config.toml
experts_per_token = 8
activation = "tanh_gelu"
router_score = "sigmoid"
tie_embeddings = true
grad_clip = 1.0
batch_tokens = [32768, 65536, 98304]
steps = 6479
dataset = "wikipedia_en"
Below are experts of layer 5 (counted from 0) of a mixture-of-experts language model. Rows are named router (the router's row for the expert), down (a neuron's output weights, with its number) and show model dimensions 64-127. Each number is 128 + 24 x the weight over its row's rms, rounded and kept within 0 to 255. Numbers have three digits each.
After each expert's rows: "comes before" lists some tokens at least twice as common just after its tokens as in all text. This comes from a sample of Wikipedia text that the model never trained on. Tokens count by the router's weight.

# expert 10
router:114121131128121095127117152111140110145163138107134120137122135103155112148168148141110118117171154110085123142113126123158154135141172109156114126107111199116124138148137122103154092117132173
down24:104120100118152164141169101080120136122157086142156129108156111128157114123108096110172114132133160110139096097126110152190144155146143147120107114116097143138143150143124122124108128126159092
down25:109098166083145114178127119172086157128132054124141167115121175137151106121095090136130114099094121124109134146113122125097116119105098128144120116148114147140131125172107124125108134153141157
down26:124125156118131105150111105121139100152134100115119088159127085170156122096165168102127101134096124129165129105132136106112096159111129152155165142113131122146105141113112118120151138087151141
down27:120124111121149159082123125131131192137114135129126118118086133141152146142137131112111126104154130140073144122079086110128140137134133093112110136140139132121133132163096106139116098133071115
down28:057092127128200120131111125098110112131135089168140109109136093133124146139141134096193105115152103113164116140134117133105118134147135136123083147138156137163074104139101135149176112135142171
down29:102161128082145090121080171144152117138112090145126122077089130085116152168124131094111135143151154122117140129132130120170167167124128146145137125171115175169123125090114149132144079187111076
down30:094145127146131088118162130095161094106119130113135133126141136122113126137155117120173148118154153100129136138123121179122148096119110118105090174082178112095134139118133102105123109140107120
down31:131149110165130151124121129091081168151195183064137133117132111119101152090147114176130136127111119136117106134086141134197136118137113138090155090124142088113105118116130128127099141110131146
down32:140148091114167114103141137128075117091129118158052115099091106178111111147119116103144099104148176165124130197120124163113125104093157144129134113132100165114162181116116137174140178149145117
down33:129096140135175109163122158100105171076163141126119127153135156121110148091122135146117125158112163148090105082142114156121110141105145122114116158154129143141115136128097141114110110076111061
down34:097129125140114104122146120133113120148099140151052112129154108122127147174104102122140131122147141134178169109141117142151136152098122132114171079152120119090122102122167125158112101102112119
down35:123121138127127143129178095127116172203117109120120151108104142172119150143121099122107121111133094118147123120097101143134099120102130184111138140075111139128118139096156115117139147080120133
down36:156123097120112154112129083149094113144098136131102116165149163139080114104138108118152147132127121125124151120135137138116140135164113166124119151117149137122109091095130128176121107116150127
down37:097131142144139119120114143157143124089150135131134127149138106130137091113130096145139122130144141173112098083108154135107158105094124122145131124105116089124108101108130153128163122145113169
down38:143078137142102104150144127123156155114107167116110146164092159152163147155132138112183078143133149109113133168136133131127169118120133127144094101138118076142113116131128115153108126145127153
down39:137115145111143159148130117134110154132118161147117102156118141156134164107125106116147139150098116122180144147136156136138123109120129111125137124116132086117130151132123133097118136119131124
down40:098125114123128116133137095132130125144161164116125108155140147094131112106124112178107145113120123088115081110096153098159109143123172139150106123140149124174104147136174089110121135102108124
down41:108144134141176142162127132167109129121137128153135126094157132149163166108134088109143126116108151113134137099116172111140139127079087123130090099152122159125117123158128057113063126130158112
down42:132114108118114122146097115150137150126128138131129124096157095115141145149084165113132137127094130144151113144141132131172118121160124107133114111150144179178121093133127133109118126093109118
down43:129112166135130124145107143080118124095163131085120152097153130094131133135128121150122139113081063139111131147154111083115068121161147089107170119130126145147114141172097088101130132187109086
down44:157152096146122159063148153169174113137139116104194125121118132098161140140125135161119119115120141096129110110140177087138069114126110104114145122137114085123121141123090109106142172117150136
down45:104145125114117139146105121135162112117148142117149093138153073126104173122137163135131113090137083076100119090104113124129124107128125143144152117138110153144146118159102155135107138119156153
down46:146146127169134107115120138163140100133134120104123134151076153127136144183097132154136079120116127117088098137127144094097160100161120163145169075141157115143088140079125124117141106126141138
down47:118110156104135132146149104132154117102116098112091106107145108097118156100145114167134157158122157097168129118132158091099134161116185133113144160118119105124137085136127108163111123137095157
down48:122132129104113120119115148140142136127145092085100155124137168133141123121142147116109108145120129153150115181104104144107160121137109081118144108120093097139159096137175098148107139149147140
down49:149137134118121128109147102128122162141178135125116154132094135133162141137100079108147103137177103138171125128152125124112165135107120132125126147163145138132152138180164132116108134109127079
down50:136110128130109157147130108115101116154101110085080121139120128126137131148133164113106133101134091123146105141169105172147098132078122129122111120100161150134120127100165135105114162084092162
down51:105130129125163122082155158137110082114126101153135163132133169173134131148124129149113152134168183126124124072113142107129160127129113145104086119132189165135126152130128130118130111128113121
down52:148172066122139173149136139110149108139130148150118109113135154084161105110175136124111106169140139116129134153137085117137136097083122138135097137132154117120146103134085111094100115131132107
down53:135134104119123114187154129049106151120115109119132106103131091133113130142147152103103157169178143154141125153102080163136119162144134112101131138113164129174173095135128136161116169130142126
down54:129126099147116114073118138104147150108140192171077173128049128134105087139148145163148136128148101113141156118180114170139112114087125087137115144139150115114102133106079107134132095147151150
down55:122106132139160097117145156155178180102137066142146142169155167098125183112153154125175149140146128171138114093164121117138161113125106108107171137163088129108137132151139122139105174095152096
comes before: " | ", " |", ".", "; ", ",", "–"

# expert 4
router:101119103092073116099121161124120074102156126092086117152110145141141127138173145148129157123168164137148121169097095124128137133159109118156117121134125150151109092138070160181113145114127126
down24:114114141132142146147129130134110094104069112111118102143144114087125121116087103120146120151146165117136122127145157138128149118133166095108138100114133112120137138143152164121156124106145086
down25:118171147089107157173131104129089128096137197149136145135152138115105117165149109069133139120132153099185150142137109150130095117104094138124156091126161189151140126128120166121105152118145100
down26:131165128206130131119102101177135121182095100155129108149185139123168144132142146091160183121098127142120095106152167129140181122142129105096087116122129161127107164132108130108109091169125139
down27:100168126135091123102104125141096138154143156136134152128109104131146073130142147114095100111110125097139131114107163144170116092131120122124127139133126079145155177168142102118132118169108124
down28:123155147102140137121085105143175129115141157136113220127163125142108110112130125125099144065106128148157114136092089110112125157151138143161155132102108111152129127113102109121106085107176107
down29:147122152127090103073139115116116164091131143114191145161163107135173136133136135128149126112164150130138109103162156136140157079095123177134158138097113102130121094143089138112116157119101155
down30:096110147120169152150184134119093142123104101110120177095117121116124145127104130118138134130139148138151149131142119128124129131147119144106089123100096081080136199151147125108123165134099131
down31:106114105134172158090155172116120148137138127105109132129143081108111123120120159140101119125116112142145158115165168120112143118133157121143119153094118123090142127127121129087132128106131117
down32:113128106135098162120122141136107108128128092150100130146163165122119137132112106122160128116151129121146161161152165096120125095119147101142105144184084152144102155096102151130109122136129122
down33:165154156124148172121147150132092117113130142125127166132135091101074143104131152097110115134083168130114129111137134118101124101134115121135135126141123124169106101139131130138141106104109060
down34:144137126111123156125121100107099103185089156176115131098156106125114104109147120125163097138121085109134108088106130104158162119170140111126115105118114083103127102126107184118122133127134101
down35:135134093133136117134149135127131144137136113128106113105128146134128120103091124123130096117157113127104133084113079147111155179120112145129112153089176172113115169137138139103158090131104153
down36:092118131141177155091156142126162118114143117096128159129135148128167129132105135157107106066100125114122110063151176116121157134125140115110142125140153155131144180139106092151127137120138088
down37:124158108113109143104138073156146158091128107138129159148144092166145101127148112129163185109128107105143123134122106101107113115132111168093118167119112153145173146156091151124137142176118137
down38:124148140158150118092123126107098139121169114099138155146119123121120090127106078140155136142073125065100133130106114145142119158132101107111146109129144079126089119144162150111091135102131120
down39:177138120144085113141155091111164142138107109191136123127135103119141165151164130103084141158140125107132122118159088136159112134128134133113143130104139158090137136059135123108084097110137122
down40:109148124102129125100114151134104137122143121142103104126106133103108127148145121150163107099111113115155135144091109098164127120113162139151106169124139104119157110133099122067131094159151133
down41:134141088124159156120116103141083095107148114131134083123109117161116139092110089101142106150148129121146138152144112141129132083146131156109127145130146106152126140103157166113120185149141113
down42:102104142119062119151133181136121154154103158124123110125127120104132150116137136147095144096104114108138092095121128150136109131093120149111122064078118097177197143113096167087157146151121145
down43:157135106133147117134142152208141118147112133139105148159116139140064118104110128123107090142137150163077071124150142115121114124115145137108118145140116094132171134120181139142128139107117162
down44:150165097123131127121124146157133128102118152120152107133088088131103138138141126143125095123111128131071144142165141190129126105136120121138155176100122131129058119133124185148100119125112097
down45:134135168118109114140125126151136120130147126076128131099149118114131121094114151098113137121167089108087149135163123134163111141150143149126119110112167181119115109128145127104129071088093120
down46:152120117142155098125126124107174146123118119151145132165094135096127111093146126155153116147116128123102144129113091166148137120136125096129110117125129098139103115161148103142167139139152127
down47:083125140147144104140174126133135083139130146133122125154128132092133132103164123155132105162123155171145157160135124125075149164111145118144104164136134111123127113163105108117128123125128091
down48:138153100144122153141133155132143133113080100130114132132149099106076095157111112111142144118145157137143126139106133083154125112081131134151135147120082086119096121127127141114127141137138122
down49:156099124124107122139154146102100124097140081159101128116088172167128113113134106120104147191147123178111124150124116149097130122147064137122148109109145166099105127115080124085143172161126130
down50:139138171126097143111110112099161099153142111135143138099100155127150129093125132114109141086135138083130052132139138120152140147148131144121104102155126151129129143144149113164143132141082119
down51:103120121105101118127179124140124069154158111112156112123127171140141123134131107146145106138147151113116114121130125106131104101134114141148161112180142158120120105101099147105127098108129155
down52:137139064159105167130113154125126144150119172120117163141117126060140118151122137138117110094141113161133154110101101114107156103150165137123156130149108132125113137132120105102176105131173184
down53:141101108136106142110109112146147151138137144115127111134103155114096150123164105112140148120144068129097147139103137166081142118119149121117112127139151132130155119113154114140133173173162168
down54:115159125137138124121141117157125134079172139103108133132129148165102106112095106142111107085096086119118130146146096126120097127136112140173119120151164128053143126145116121161127129135088130
down55:143090108152092086107077146125135136158138122151119128164117138140125120143129110136124129105139091150166109130147117141111146143151124136146144150189145115143109150143139106159138148165124152
comes before: "\n", "0", "\n\n", " | ", "1", "2"

# expert 13
router:118163155157134087114101150116082124096154116101131125125128114124169170144138126134124157188141182123119095104133152129108102127160104120117098081106108163097119116112108144131115127146115123
down26:120106157134143107078107092140123108184135093105125131148118117147137112145103083114131113107134104129095134118126091110179100124145139099103149160113127142096115120147133141157143117129106135
down27:177113108092132169110126150139136128122148095122135136158137108125158160155144121109136131122112122074146164137112151125131118105166081107127130111115109123131135132111118077162148126137128120
down28:117134133113145125115137104082125127126169107136106137165137113138158150120135132106112120153094114109101114153120138171167138083142141143142166154127148121126131139128162130125153125131095125
down29:095099128200080159116148129081146122139153107097133069119138149136101103132151137141132125104160112112116133159103150183111121176152166162148109126108090087101136135128175114121151145139112143
down30:124141108120094154110183153169098110132108119132116122114098146171161114120135077087076098147145142144128160124140134108113085105109166147125128141145155144152082146107130137100113154120127075
down31:121088152124166108148118115152125131179115129156123131108161169137075127145131170121146130092123159101121137101094118071127147097101115133100099138101133116127096140111119125147153137154112120
down32:130158136131136148075161093075170135091149131118097103110129085109126130124089121111150114127107129137118148130114124154134167136125136133095097171131171097134163186078148121089165098129141114
down33:116124115097098153116110163125144146116159120118158134142120129112131161153115105117130102147140146122165069095183145141082115131101124147143149122156156127136120143158134054145172109119102105
down34:164086120134129099111127117115152134143103139178121100141109140088112140103137144091131088096115122141138134102114084121103131132090115102100150135106122141145139148099116114129119111108140196
down35:093115103114141112154107108126139107160092168130122120093124125133144127128118115085175150138144142126082078103155104109116142065149118149171112108116133111098131149183128138127159143150121109
down36:093151124127116095116127124129092088150116111167136118118065122079129153157126136095101103080123153131091114104122164061186139155101132151149132136128132109135129129131126159119090137180132105
down37:128172114143084116126123121144093152147127134146144159111150110125147089131152115153135114130168128144152135119118151132097094138122116147096145116101130128097166140109138117146109078120160163
down38:144128105097115111132103102139109175153155145112129138095141125132077122097136135158137115147099172130145117124149117110150127110167159131173111125115167136153172100139155121149160106166112181
down39:165141114156182114118153148113075137091112084103163095154127140161141137131114089141112170133107113145145134120153149151161129166108112145151128124114097141130144175155101076106151180125135122
down40:119087102162124120176150118094128152170144135158133166128117156137085151102102175157152139124106094141136123114138113132132116076092141118097131098162108161128123116135104084140115118127173169
down41:136159146135087140160146099134174128111128113144121084150149118182119136172104107168168131127125147131102138112138133148133118114152145104123108149064152154188146118134156112163142136131144071
down42:121164151121160145120111113115107163103128168104131151107147131129158126101149102114116119093161175103138162143088142105137084098119149109156147111131124116104105112192106149136149145165107127
down43:113117105106131149198120123110164109148093136098189127112101129145103162093118160177160152146137121121121090121079138113141137123153143110132172124141137111116121154151109118169102121092131153
down44:115150133099093130095132142102151097113093118112145085117134154115100118145146158090124140118176116117091119138114163141176139170118104180141111135146118111125108123125118140101100121119143102
down45:115114131090094130095131132121114123147118151117124108124146122127153150105191128133111156126143121076111129151145092115153173139158095118121157131173105124172106137155140119155106154085152143
down46:130122135158196108094101090168121133092114097115123148130102143092177147164168139132151119109146078176133153156115114152114129181131132136115197092176089100132137134117117117116076143131148103
down47:103141175132129128139116099114095096120158127133165105153103195150147154092137141115138144163150138135150119141101162098114126140112111079163132132123158105083094131116143186127119142073151104
down48:148128122219155106140116098131165157159126137161107192112146124116109133131158121117154131138098184137146145117134123153167167156138123153140138094103119133116165157100112143116121142118115122
down49:118124125133121146158101138096127135129122131095111094105097148162157114108135159139172155131107103131120143113103128142132148140113143110153148155149141117142098141146115125145153116140103134
down50:113153097131125163094120113127124130149147125144112098140100142157105140126109102059100130121159085144104099144127120114143104138128080123144134137146115080151113094134147127149140136105107122
down51:141105127120111095106090168119123214146105130165092181127135134108123149161113156113092121139099097110092145133098118113139127154146109143087127152170123112133124116153137161133104121116110148
down52:098124083138161136160145128143124149146173128171120105107125122145088152155123126140123127112111104078160069109148161118148160131157159127100156110104124163140111099124147077145116115096099122
down53:142132148131081071158103147137088136148132107138127122103135099146131127162147144136124098094123174127144107091098118085155147133110110133170169152106082123125132140128144130124140151126167092
down54:099118099148090098128134139131153134111144136074107130163093123132128141139095105118117105153098075150134133177182120085140156130109112143126129133100140166111086174117143140085124113129110120
down55:128134158133112118132103143152131108105105150106144150141105148143169115142108118091107109121136193138155119127127117117114134142145122142130087153120087097095191117133155151147109144141091133
down56:149127062084135163141132130161129120135102170153121135108092132129139104131116126144143160149128094126148170135134094108134115129084129093121111118144135130102151137134096149168125086163104117
down57:123134138131125111111158108129151109152157146103105178133157102089122098140146143161114132102125106145092147154135137158133119112134151095155149140105068121122098142161128111130157098170156173
comes before: "0", "6", "1", "3", "5", "4"

# expert 28
router:112113086118109155103128160118150087131128147138089136104120118099144116147104177124118198127109116134134124097140166118102119143165126141138115124135128172113141136135119110130105101151131161
down24:142135197129129106109144123092164095144107095135132142137170078106131140124135121100138162101165113121073113123122139118135120090149168073127126111150113113109105113140158118110085138125141158
down25:159117156137120139122125192105142143133146085120137121135133109122148152154157106124121178113135133193138102182170129134135108120174117129111147120153110145158124166137146109106127151125110127
down26:094145109127123132158142179168160120135120123146102172113109133097139133164120100138112093123118132107117121182116150154135133125103106131104094118144156131130105133103121183147125142099145152
down27:090084103151146142090157130122118138097114126111106166141138133118094072112135100111171152110135138133117116164125135110133124113097067144106135117111134171130100140137130129143122123118091082
down28:161126102165154167156134136117150081119095085097142104126102126115118118141110158109100157158159119101164149128129180180127128087131145090161100140152076117114164173099099095134151110130130122
down29:174101140119153158140137107135102159070126122109130121097092102117147141119116102119148112141122158125120148126106183123138136125142134176114137158185109099089104118117079100112120155131114155
down30:124126119150145149148131149158127163085149116166130129113126120111117161144101149112111108134105115143130103149138116145163120147143139150135113122127168108093163150113154142128098109118156113
down31:170142127131080144137153117121170109071157107113167092136115188123144082144130112114122123084173106139122147170119133097157100147115135152094121128118110142109115125135077093106065151112157120
down32:159132108109111074124146097148143126145126126117179152095160104146101150144159075117130107108103145115143109111079146132138176150119111112181117164138125102162095151140106159140135133172100133
down33:099117135119123123115153153115116128097185163129084126128183150160132109130149129103156127096138130096138101099149101080141103194115135161095118159169140116156078140114089122100112137138113124
down34:154138113164133145106100141176161141187138162109124096106131070129148134123112165102116121099150107156117139129107120103109123155135146129153163130165130097097124127135132117094086100128103110
down35:089165124124152127146161063132104115144147120113127164087140127123122102144119135154143159111108145149132154059133103096153131182115151137130137122088135167099120166157129146116132091095151142
down36:131122151137174074121147131134114129135172122118093134103149142142136123135112120144146163078137127140138143102105143116135131137105092147142142185107125109157141157152154093130104121103109120
down37:110203087126114153134104116121128140109081175118111133140131087089110128136192110137161102121120106148148150124134145122078124102134127116092136119121149124161140132112113140145124105176125123
down38:151125128127163160158118094092095141106111097150130107092103106134109123131133100137122114133109114104167122123101137140085112140100126120074111146131127102140130144124116130149085142147112092
down39:083117119129147091148165158097101132147139109143133134123094078112111131135117103135136115125154150109159152137131126166119153138106136111142108122107136109113146138095110075153110113120128117
down40:134147135156128103136107141155152130150085149143117145121099170163099143079169173152135122103109156172099136118133138168085119130114124114120132101160151138105118139123144129154117113093106113
down41:141151151094147165138145121128099133148109111163152096134119089111159113102144138076113136103083121110150154201120127099145163125143119073165080134131146178097144128122132123152097142114098135
down42:142152071103152120110180127104150099146141150128118122162158091139171146088121132123113146135123085138137162090108143099145084124134121151154112135108117056140119124096110136155141128143088146
down43:112093150166090151175096137147123176161121166109117120114129137116116134120105125124129140130123150105107151110114110097124104107139147143130110107088164131156170112141127090138148137143129114
down44:125114119148144138117137110095118175111091154147066119129128095168140133134124139143106130088102131082134114141115126136108111105083063148130123122127138135160139178135141112106105124155152137
down45:124127118089128169131157132131143155127150160143149154137144162137125110083174125110109147149127121095114122151132151162167080108129099165134066124160130139113106119128138143162119124128169149
down46:126155125140126127145116152164130114137187147126150128134166134156124088105108137113156112144138132110155105134095090148109132073153136123160142149155145151160106108157136063144142116110137102
down47:120122143115097136130155148167190158108095127142098135159130110121147116107114105144107080133124144084118082117149117112132086104116136134147160124136104102108083166134126076131129146131163139
down48:166126142094131153152132102090137107142123124109102138131119173115120136121143126116169158137124147089137164113130130099141067113054124142123126177078170128113102155145104127118100132142144111
down49:070115123146113112112119123181133132205100112158153134149142131177126117084122116174130144158149135146119121104135144088133119077156101079137114103147172125149105074146145161139144098112139130
down50:123127147111126164138134112103128126143120140096130108156152131166114146141110131115132137132108128130088130086159156124186152152131126122126100158145118147126153145157081141111090115132130138
down51:129149067163141150115111145138142106124108145147119094133119122139124155109161152142151140131096097128100093118132091145121128131122122128127127095140133098139185113125086126122153129141115103
down52:141144133120115130098082127150144093127144156156141145059155094127083090144168143172087121136131102167133130176097160104130107136107149126098131132087137139173145133126100108118148168122152154
down53:124119119162145095138141159155152109118122132168171108114117128128133112142135163089140152124156110172142116176119152120101122107141139145123121100138135098134141137127148154139124108088106148
down54:104144065149134097096156114129116122095187188115114130077161146121146122110100091138171134144097137112120136145112105115172127145078115180157121137120137137125078107126111081154091118110069158
down55:131103117146083148137112150118086098132132107113169145134136135174120121090161152135113136129142167076156135143142103140065142116112103069085139162147094125114115152110129114141116140151163139
comes before: "2", "1", "3", "4", "| ", "5"

# expert 26
router:106140110127141109135146152122129103125138147107115117099109132076151125118164106114086107134185128144089097146087133107126176149141167166110146112108084124114098110109138118131114092113102138
down24:101148124135128185125155123096161103171146130113097079138110133132064144099130118137091109121108169098105084115119103141124143099079137101123141148129138175147107108092117116136153098136121157
down25:164161118140140104144127132139078144077155193128141137142141122132118120144109102103130184142106147118137132165108086075127164137124113194114117105126116119161101185122087141085112127098133114
down26:120077147119137114145092114117134124144143149127164141145111152141141165148161119074121080129156125105100188161135112090147124133109095130156139129155138159138133126158110148163150144140118140
down27:092148113133105132162118141165138160129145089140129161079132089123124166101107158113126153181095112116126147112120139159121145111156123056123136186088130128157177121128107089140145136128120117
down28:161162161121108106147128142113111156108140143157069160146159152124162115108122147133151150118146148123130119123132094167140112130157085079149132124157181155111141119088182146145115131119098138
down29:120108102142056160136109150100120132089100152153082130120131157148138138118141167172105119123122146144107125116135140149119132106116142129140143106134094089095081158099101114137146142126107148
down30:110073138096124110093144110122177136149103107124120134137177141105133137126138114118172119109109124122096139159142086108183091143119143131067095129101124109167120127142153203111144108156186135
down31:078132112136125092178113111097153117115125131114163103115108132191141092092135147138171137137144113139127109106140097079106089130092135155128122136123140117106119125152143114140120144138128129
down32:151157163118119164053138087135126120116122138071119143104094130099138079134109151154139115116091166143150086157163155119168153082102106119100098147128111140151173155164131094148085146185154086
down33:138152131144165097128085125180178108145094154146114081129171141109088087091133158095142093121125137135158108175120195143161133154165123116157155154139145117144167115145149143132152125171138155
down34:131117125113157189117103082113145118151085091152107162128140125123108097131100106126145124116140103121181106116159133161119139149177133151091102107095128136140113139103104130135134135109150108
down35:157114129117162087141137113140129103188162099112175157122127181103164181174152160155113137112131105134164128144152103078128131106164136186117126088144104086107106129155127145136116150073134169
down36:153130137111133146107132142106133144138111129137131161135075109135145166110115114106104118094144167123150196142095121130123138105158150104137142135117162175142133145136095129104160114117063134
down37:167116155111152119125152138127154132103113105143120090097075090142081096090101095127152119105125117131142068103149104095136118154119145206096152099131145136086122145142131116160140133128129146
down38:103070129154160209127139121155098171109127133147120101123140108162114166113108145108105114107113146082153124131146138126138140144142114123124111091092135119130133139180155107135095150147121116
down39:116111111148123153119133067109106125115150123138103101123128123165135155125117108097163117111085110118149143171113087103118174129187143122138107141093112168176083146132120154095096120125114115
down40:131096149131133083147117177174170141143102104091095124135166118142060133171137086187158122130108150110101085111119120115158119144111122072136117183151104135103133132149110108132127092124110101
down41:131144121148119146185134133120145099153139144135089106115149114146116141112144138125141128127177087106147208099082159129143117090132133127126144134145139122112155149133136097130163126114124107
down42:158160151151130196169152120152130142144141093123145109110097121137141120158101122121128123122115130137172110126166158122101089164129161106115125124164152148151093148139129132147080111117119156
down43:166146165161116151124111154106101125132150150125145110135095138099110165156140138133113134120166102137130132161119163108111123129142173150137096107110113095097109143142110123123147124129135147
down44:119149129121166101104163128143136152072116159128126140131118138119093090170124094120153138099150162160148118174168135150157153113104117148144110135116134102133120144153140157098128187126130120
down45:104086122115090145119130137107161112138118130118124149119134110126093162091153129113104107106141131158125150155074126117102141135163146135174083115104076138128110110139082121134108124093133150
down46:128130164147139116098115091133160127112104137124087141097126160102105095167114141143128110122131100126135143063124122149164125091122132165150137113134094127157102164145149112112127105123155089
down47:106142141152110133117096172153143137111100117140167149137138138119115138139133117137162111132136089141180119136151115110084168086112125090129105111121113107113067165106124152107133112134182146
down48:129136109085106124147138146096145126094151090125140171142149122079148111137149128174150206139148114123100157146119157183144184112113155115118125134085108123156091132138121154113141133178127090
down49:124075141148150162123127109110127102126171160135119151158102131079127137150140132123110152112115149154091153148079126166142119134152162172130120143150141067090158114162123117118129104110134124
down50:108159169130138131109161117144134125128154116132126153129080135108109135134123131056164145159099121120130122165160103128165132117135095118089140157149145121159143127122112136108184107134153133
down51:142133152154121094138121107195114107134113120153168098130114108126121103164127200116108127112097137125119132109097155140133158103131131142153147138130174141131144112145149112135101121093105074
down52:148161112105126152128116143149168138109103140127108185149115139146111104102163136123137099153139138135122128132109130114102103108080105154178155123126106185106178157133094114105105113138102135
down53:156115133066124129138122153158119132117141132125150120143123120188148110122173136162129132136126140101141105171118202149127108167133093122158090145168109094131137087102138114141109139117111137
down54:123081122116089103096160116175095173166163112127141104132165122150155136112107105127142149131129146119113134117159125178137083193131103178133116133127116136085116115131100133132128139121159139
down55:111111100164096120174175110142113113151091144122169122107146094161133130109152116171078157132116153118120127147095144127139148167058108133116101115085120075181133109129110118172097155077090121
comes before: " | ", "–", ".", ",", "; ", " |"

# expert 2
router:118128157110185110098114131149133130152138132110123124089122102137158169111151149153098115121171143132114058155111107111120130118134118107130121170118077161092151111148104138097102117103122181
down26:161146125129126132141117101138144129090098168100150124124098140030119125106105096153129131106105096133101142141089129146130133115144133130142112147095073108167132109139125126143138151097182138
down27:132102083110112134195129123077108166137131142105172118141142109126074148169133156042157142134139148170117121153138099119175101171100100183124162083135126107103127117139134124125123118124139121
down28:119124176118133146108123137125143075106126137168115102136133106091112142142128125144141142086152145173140144143101092134124133119165148124119113116147136129085164104156196157105132101142139129
down29:109145118128149174167106132116144149125095129149096125151139112155151105139132160101175099125140115089112094166123158109120145140090094090113087103121150120143115144129148137134106140153120104
down30:121157115082153135126134080146101129133090111145109130124131163099144133140080091110125114093145118142126168174103141100143101138108167125143130159145117140119119140058131096136144162149131104
down31:137091108134120120143126123120129114155157143124156156102144135142121103122092107109115107152131138096138120132121120141086100123121152179128130074133187177088106059124117148122131116128136129
down32:127115114141118126132104141103090148112156167151169154119099131084146137095104159096104188131095146118157116112091097144105094135110086127112145111117097127134143083129123185133148105145121135
down33:116108139121116187117122178145111131076113164104110107128125160146101106138166122153144106118139086123127113149163136142148071136111102099092118141139122095143136142104122158129148194114100101
down34:123167114129121182151157144117155128126131197187123131097156123124108130183129109108135135114151117122126154115146063158100128141163100179116139107147156090129111147146154169110109095120110131
down35:101113173137127118163120105128146085089104144104104098105122145114112107145151120127107117143165104084159135133099130130128153119117096171138123140149087160132120132115154182082148132133086102
down36:150147097122136114123094148127065125125124143073159133125140141078099141154125106111122129122114177159104187149143129132151099146127139157102123100116096113097125098125109092142163129153086156
down37:097100107133128126110147159147079168123140070132130131094126158141139163105094093153132166157109118155126141142120070145113154138117137129095073120130088141126127121128180125114119128164112134
down38:156133115134112109109121132094163141126117130129113146110150160132155166116152105140108135131123146115135120162108115124141096095118102125161105118117107149096095170185150123117168140177140109
down39:145110129073145102119108156119113159134149121092172158125144101149149120124112135142097104115148093100141112126138110114095135131154104115110132159123157122173093102092094127119133143144099110
down40:094109127132118139136121113125101146124152123112158104113149110098156161097119115121120158141155130109154126116144106118141136123174133105154116111118180116092113129130144125178122106103124148
down41:177131140135156128094129104124171118132144140160149084076108114156089136137125105106110095129152142132173105097113074124144168159140151155142155129147127087144114119137102131125102172160121124
down42:161114100107087148114142132134151140163131118157091126174102089158124132097127121131092085126144124130119102089127096141183170132091129105137115105112134135110134143107133108149102164155101116
down43:180132161147112099139115095170140123085135107078149145152144124140086171109121098153135145141134139107097154199100087095134084117169140142151150140160135091113125112129168102109116169105139106
down44:137135072090134119133143085125144126122120113096174116127134149146130131099121131116150102115115094119125131092175125136104135132132121126111132144074095131131166138113135126104095119144124117
down45:168098133104116128096123126121165119123146079152200100143115122142122131108136155149182145110158105125100154177153098102108119102105112112187134099113123132117125109132120108116086089133174139
down46:090174123163121129146119124158156131130090118139096179148133130146132124110131129149117096107109103122168118101093113166110097134096118083098141115136113123127094158105174134140122176151135157
down47:122108141130160142124158096138145167157174152134120153117108120117104112157122097136100192149121168134119120149097136134136152068180134145124151132137186138099085134137064171161136146142123159
down48:138090141107104135119134133179131106120076128094116162133093165103131125134103093119141136129115121103084143170119116144137123130115146119155140116122112140122154163090098161138208139102148101
down49:123167136139115105123129126110096144124140160134131136135119122116118078179164162124112076124124145147145131141160137129136114139115151090136120147149155157183132075107120119154139147123095092
down50:146107140193140153109144129112109087081105124116157108159140161109141140118133108097140134123112141122186099102096097120118146126121147168098109091099106091162131130140138112150132135138128136
down51:107128123110142127096110156159132147122134145130118133132113116150173156122153073116143159163146124137122097101091125119133150120098120137130094163131103148136166151120077127122136112138109119
down52:118122102177137114135137158141136091097147135121139125116143120139102138140102161081129113108111166125142181091168160151120096159155107136124106148135088111109175137134134154129113117121142133
down53:122100123182145116147116151161138144142111170139146136166134101161144111138151151094154137107129113102129130137136117118146131138120106158112138137133112108102146116109142162137119107121158121
down54:096119060132162125117105110133127128142098130109076137120095141126132149162150141148162151105131137098135140132172095129135142137109126131104104146080159165115103170137154122111164135097151065
down55:125135085210113170112113113074152110121108113124126114171159164118142108078118133171169148130121148193131104126149131139100103159092123148141133138117142122133145092144120174182142127103130141
down56:118140129120062170163135134143113147118121132144093120113127108112149129139098072125181117127114105136149133099120120150141149133143163111126127127125094130158135089094117104102130127127119113
down57:134134170127137093107151112121118151131149135125105142134104146150119090166148135105099097119116113122121144131135150122107124117149158124109138147147158171180110117109115136124144110099122133
comes before: ")", " | ", ") | ", ") |", "),", "–"